{"hidden_size": 256, "d_expert": 160, "d_shared_expert": 128, "moe_layers": [1, 3, 5, 7], "lr_router": 0.000768, "init": "normal", "init_std_o": 0.0449, "warmup_steps": 50, "max_steps": 5187, "dataset": "wikipedia_en"}
Below are experts of layer 3 (counted from 0) of a mixture-of-experts language model. Rows are named router (the router's row for the expert), gate (a neuron's input weights, with its number), up (a neuron's input weights, with its number), down (a neuron's output weights, with its number) and show model dimensions 0-63. Each number is 500 + 40 x the weight over its row's rms, rounded and kept within 0 to 999. Numbers have three digits each.
After each expert's rows: "comes before" lists some tokens at least twice as common just after its tokens as in all text; "comes after" lists some tokens at least twice as common just before its tokens as in all text. This comes from a sample of Wikipedia text that the model never trained on. Tokens count by the router's weight.

# expert 90
router:441480498470478508510536452474520563525557522478502499514541465447530558472499561486472404515541526460505503444514523534473466515508472418529544505552437520539467447422500524494514516542509511
gate0:428483536430521467498551553477549420570540504416482505481491497480560442566547460466473423414545556494521508525506489574472431503505512546480501459426495564482421427467452550451554536517541535
up0:507504511473450508492434462471578484449565408471486445478487525462493519528452502492456480454497527466516580603426537496488507515547503458494570461437496477537513521573497517509421511445476521
down0:497523502475458455485554454448478486498493459546510495552560549460431526510552446514471487522494544487499524462406581498523514467521526505533476554463473463531548503446526564499471554468468467
comes before: " |", "|", " (p", ";", " classification", " –"
comes after: " |", ";", " 6", " –", ":", " 12"

# expert 53
router:487502531482456525518487470473530530506546514474497556552515482464505561412524506479484458523539492488486522501463506501486483481506460466546524552555446534537449461423498554509565540548477508
gate0:452491485545519467430479579441535459533511543492508558585509561558546515529499504434448543506528513505541488498462479449514546559497498463581489505496445470482480519520560526481540594478476548
up0:508464527476523490535430550528491485570548591560578560529486560582494510509535464531573503477473514542462494528442465529537461508506457480506443571561470505504435551469555511562491458567621509
down0:584503485578594505511474580489476465473501472428521490480473523538433543502453524498590499544434487548499511481515529462500561508478491496494418491496564410474585492487563447496490496511498521
comes before: " |", "-", "\\", ");", " -", "("
comes after: " |", "}", ")", "]", " –", ";"

# expert 37
router:506536568484438476534467511419562568507493532454484558552541519513568559444518540477463432523464466499493538490462518495437445454467490457551504542503524472558508436444485519522545492533499517
gate0:532453493515481495421515563420480499428541490528560540527494549496499482473464446472465506514466525458540523599559536484483512479475485444533472459520472485575456466465479466365502467528527456
up0:551454456494435475461517568433463473590486493528486542479503546516489592538525486493535508463466496471476567473467487501460518486473500533505499511547528442536467513542507510517520474498494503
down0:500543523481523494472474528509493534571478501488481548531537445488562489473538445417479514458529528465480517495531451529541481512545532516482543468492501470461534545484471532504515482545515492
comes before: " of", " was", " is", " to", " in", " and"
comes after: " the", " The", "The", " a", " this", " his"

# expert 19
router:484503515488464544533477468495541543513519524436464525542548500425515533459490558478468472552543498447504525523500483529448464507479496435550569571513480536536470478419499556516568534563468546
gate1:489581502531458475465556482463451473471514472474505466527563509405476482500480537485511501527441455516440542424538527528523553511534487533473497449440547528554495459455537581444461532523498555
up1:478511478500495583493486501559482532515582528502483456455561519532470486548495527599484533540425491503475523485534448498530571475468501503513453478484464453519484511508461529477483526518567592
down1:485454551494500557469498455518416541489527536445516419547492479514573575529458487509520488478442442451520506477550480517512508402499513456516457560476496450499515469503525493514454463480508483
comes before: " |", "|", "|---|---|---|---|", "|---|---|---|---|---|---|", "|---|---|---|---|---|", "|---|---|---|"
comes after: " |", ";", "|---|---|---|", "|---|---|---|---|---|---|", "|---|---|---|---|---|", "|---|---|---|---|"

# expert 5
router:495519503505485509519508470476528539546529542411496538538580519442525548493508522513484496530539488499465563467392505484489464511531431452516524524545494546526465466476500500496541509508420523
gate0:511455496436523481543482450485509529508496494431433493549566536543488550524468517502514492542531421507462570510469534486543467577526500495538592526512513522568591561541509497550497525536467523
up0:474519463513465496453546484496418500438452456506527543509498473525532550480508495495528557493497578564542454407489494463603483516586491481533485589514435474544489397448486445518486444537531545
down0:465479469461568517492560514520534514577540372514453565470476505541565542442490520535532496507480488493495517439489546520503442431500483554541474492474471475487584452516485420585529522579463456
comes before: " of", " to", " in", " and", ".", " on"
comes after: " the", " his", " in", "'s", " their", " a"

# expert 14
router:461529538448499528538429508464557542579483502467506522533559487458545518506535559477460469570500463508458512475469540519471492469442465399535513535526507500504464440472440518494504540539492526
gate6:478509464521590495502543507435453505503523412449466477488472541458506514512562501427514505521510541473499500490534529551436481569540502499537498473496496526532505517512476536556508495439619488
up6:510518500538537470374517471468430516485484452556492487484433486566487555440514526511494491471557531559541531471487471511514566539513540530511453415457499503504519517467518562510544547431541453
down6:519539571495484533556461516533478529547512459516488485513499467461528500487452464456529511465526506487491496449555443475510442499500501449496511450518491440501449493453516446433581498471476505
comes before: " a", " been", " not", " be", " also", " an"
comes after: " it", " was", " It", " he", " He", " which"

# expert 10
router:491508520506446500518472436420559547512603515454484520535507559483528519436551530454459473547567509470483487461478495503424473466467449477504537558548506543516476467478476521479487508484472508
gate0:489548481445557509467512513504500454464558471419492508495462540535487580531541581462505542457460505504445494465440506505488545523509482534498462547445516453492533569533531459450439566514539505
up0:491471458553551495578505510508486536558557495505491539530447428485476516496505463454520508511526537456496547508514478531505549556408483488416491503489510489445477516467534559472479500468528511
down0:475516486499424535496524439602540463556502463511524488449446516554525479544468500503462455483492428563521524475534443542508496427560465436473536458481520515496405459497585500475495450520509547
comes before: " ", "\n", " Votes", " —", " Nominated", " Notes"
comes after: " ", ")", "\"", " Player", " Title", " Notes"

# expert 24
router:544522523505484554552463476476567554531487463492497546549524487461512531479529517500497448487507497523464502433512541523454485404497453459550526540511496529553485487522442526476553504552434575
gate0:487548485507458477522555507446431470517420446555547479543508490516491468572555439517533416494456476512424476569517462569481476466461503508546529515503544528526476595493427484512471575451494511
up0:539543530488457490471570531481474549524546488581493483533474513531540441525496561456590468527493487505478440557487485582461531470458509510482451615458519564440483504477452464456502471459434583
down0:511490500460555585470501509500453474455589461482481540465515494574386439507513529512418486486501427467466445528468506451516516505556550510517511505539538505505490436477509482554430460546436482
comes before: " a", " an", " also", " located", " in", " not"
comes after: " It", " is", "-", " He", " it", ")"

# expert 67
router:481480490505468487535490482417525532535529534442541513512536531458511534468511479447464427493534429500464496490454517509458451469452517502540486536539475529518485452428489572529549501509479528
gate0:506450486579467488549539533539464512504450467518410465533549479513528491523476543488479473515507575445516460521494527468565461484520542576443518514479576498437521609490476536477530444444506366
up0:516469547523550521431549531464507478496577401531494480512495613501485512559452532478489468499487516544503541439444497577540458467492499542494533511514537489520571529486513507503477490503473473
down0:479511574516501437506564476479455433556548581512553443472557520562490393592506434457503524454538443458544532438558510503495502492464496530519588501504558538475473437594468493497512459495487502
comes before: " to", " in", " by", " from", " on", " with"
comes after: " was", " his", " were", " took", " he", " had"

# expert 60
router:480528565499451523538505519472545491515454520443521530556526498479555536461511472550444466514544463441514556505439528509487436442479439474549501524528442513551505456506476530506515515560472484
gate0:483539492553548529502490523454553504532456548482438472457631499544412549554486450513495492532421473502500460509502528549459516491563446556416521528498467526434478472554473505459494468466524456
up0:526523494535482478449462534455541512507454513448499469480492513450513385520498452499407481422504461506501518454537403525470527491541533477516486544524409489475488438529456560472551527459517498
down0:509467560461529489505515525524502481540559537519527451483477498494509483495500455453452520473457523456526491482484447508541531501534581435486455510506526444497399479453565459531544526450442472
comes before: " of", " and", " in", ".", " Party", " Court"
comes after: " United", " National", " the", " New", " World", " York"

# expert 75
router:441573548495448473517478463483542562536483540488500521539499513480484535416555488492476440544500512496510458529521504543494470493514484480496502554529444591604540475484489546474534486516489489
gate0:515485587443528518464496487471492502511454495511503488570505540587501491423518461580530447531563590500458456571459493522523451567493516516503453549527477454464529539482446530450479546400405486
up0:442518509448503571422558480562430500559452504542532511433557472513498527463451389478562507499501520457497507516471468472580462516526524519538474532511462523534464539451480489561478515466444535
down0:538496405528473516549537528539493513571470519503443504458438497424471493538580521465540542491525529540424476444406441476491530584489511521405496487551498514434533512506440486445435449488526471
comes before: "\n", " ", " 0", " −", " 1", " ±%"
comes after: "\n", " ", " 0", "==See", " History", " %"

# expert 42
router:487483558533418477529462418419563570505590527468475497489535551465495581484575555493456435530561460460466515478508501488497431477498492459511551550513460529504497483494486532481502496507457495
gate0:443498519483507509479518517479574538442511532504533505495399551455501602471556538468503517501496445520548491485484610490527480534449545471532500518493466497448501466547520480504501435525550495
up0:444527462401509439465524457559506513457515530476523482478414475450491493455496492464446456492493548514466524446481546453529523492514528540430480571492401478484498502528474491502483484553441472
down0:498465477485519508525492514481519472504507491563514519469525514568504525536552503468573395527501467506512503528523566522441441500479562479540484477488488551439545503525476586509493491466502519
comes before: " ", " 0", " 1", " 2", " 3", " MF"
comes after: " ", " 1", " 2", " MF", " 3", " 0"

# expert 30
router:437493571484499485583483467464550529484543491490535507497538550477500526441470540523485423533515452465491506462487497480525454508497437509534474519527414521529501455468460575475523463554507537
gate0:484535488511453499481504466647482498506515477428511538487487496490531481445483474470508565525501520482541423461547522467502526488492486463584452475471443486532481476571454554517479485505459514
up0:526466574486480508542448456509536458470457477508571490512460495530529533446550558473612520450569491564477531484535512483519476507529509449567476533513535458466509523431483437520564448524473541
down0:494533546502460482474493431508555562475461497515474484441498553486469552500546489508540510459528446479455557440506482538602439515542468523513505450465494455458541445504481473451459543383479511
comes before: " |", "',", "'", "°", "%", "4"
comes after: " |", "|", " /", "″N", " on", " W"

# expert 52
router:455461571490484519504489473441565509561556551501503540528534481439501522422537536468461460550522438453465531490464508496484500486520449438537509495514481515554514429471469541517553584514459475
gate0:469472493404462495550488543515529499503449487490474503516529520575482423494547438532482564449500515486511483460522533401512532480421482538566457488484483523440469565523492532457483506533542485
up0:515499422464516505543501508473515516527466520518514469474502468483550538535502496570487468528417572492507501492484508482544465421485513502535486504508509469455478529497528553427424472485511537
down0:451530611597521525471491491492546449543439568535422581498465462501481468456577468549497516468493496526407507421515536520431470547506462464472494488493474491426468530482546504559515508459539412
comes before: " |", " and", " he", "),", " –", "–19"
comes after: " the", " in", "|", " In", "In", " June"

# expert 82
router:475470528510471481486442447417581553566535455483538512543508547500468535475470548411466473559531445462528466472480505515445467511489494424534513584514450504514517496485481574528527517537446535
gate0:505452530487532472499466523477453502512504487537550496448451521448481532566582446381437491514459548417477471505511472509510478556504478518507455504445484481496470536530543539460564535488513522
up0:516501500526526513452479530449441544482483425481490403433493421527483572474486522481431535499519447454486467468522597493506529456547481527611456478506423451489475509487486471526533417540456511
down0:514501510527474446490514458444524451531486549533512460548475443506469554548500531510501491428493550512567545466503441473519497475537509465507520523480457482494457556501503426489543399493549505
comes before: " was", " is", " has", " had", " also", " became"
comes after: ".", "s.", " where", " that", " but", ")."

# expert 91
router:476468511500467507578477523518572560513553549437477532552539499491530551540544525458458481503508494472489511462469488473496475456489507447508542509558377528577474480448459504551561523603474448
gate0:575555500517533475507498548521546449478538503483531415534502475510501438566502560522559462498470471505398529540534505461453504515489536535528519478471432486536470520474439509490503467504519525
up0:470584511456419488523478521535440504462533510542441472549470510534566528486499492502523374509509506522498553442425499475465475480551443389534498493543521535470577496522519535523509486471459531
down0:480503515471541558550489459460515564492476516529533493507425453502542455492472590443487492433534464512520456515492493540591472563487479508458469536492463427532449474471424525515534532501467508
comes before: " |", " votes", " hold", ":", " Albums", " Democrats"
comes after: "|", " |", " Total", "-", " Liberal", " Informal"

# expert 27
router:457472533503460518473482475403523548498527483441543518502510504472543533427479573417469482520532434461509491487477591516492509466448471470500514501469431554521469413424446534509520504542500484
gate0:507544528468479460509513557541473493534521481470540505498503495526527502497351456502533498474547518448588492507521597486514451480501520467437547513493489501441515485543471469523486479523450499
up0:513525507479504549496508451477427546504511557531511542530482484543461533486540529427527510498523547510528419496458510493508537474535463450423564473488498504431527479485505531448471472492519454
down0:456601543487510453551536509496441460477497509558505528492451504501530521515526492460519510472497542505481496531535485535465433563519565540486387480485550500520506478498510418525460512521507519
comes before: " the", " to", " a", " that", " in", " by"
comes after: " to", " he", " also", " and", " was", " He"

# expert 1
router:486510501473442517473491508488519506529460524488501513510533517445570563431534525501504454535523472500420549507470507498430426469491499494593508501516473504540504505493498532519566568478453506
gate0:451588435530520496461449510441476440497501500397545532493439491483510428559442500506581542526535488556433573495533525448491556429445445449508507523449490626486546475509503529509459509481494588
up0:465458491494505573505464506478521488459509466453513435513424544484504503565448506495504496515475445375443508510545533474511501474536492452472527486435518563534489536529493374495476510436567533
down0:472425459383426480546435520462522542498500456490522476494544458525512523548521562519490552525489509505527442491403462529517440518630501497508508551539462479514548472544492552516490528511494501
comes before: " of", " to", " is", " for", " was", " that"
comes after: " the", " The", " a", " an", "The", " its"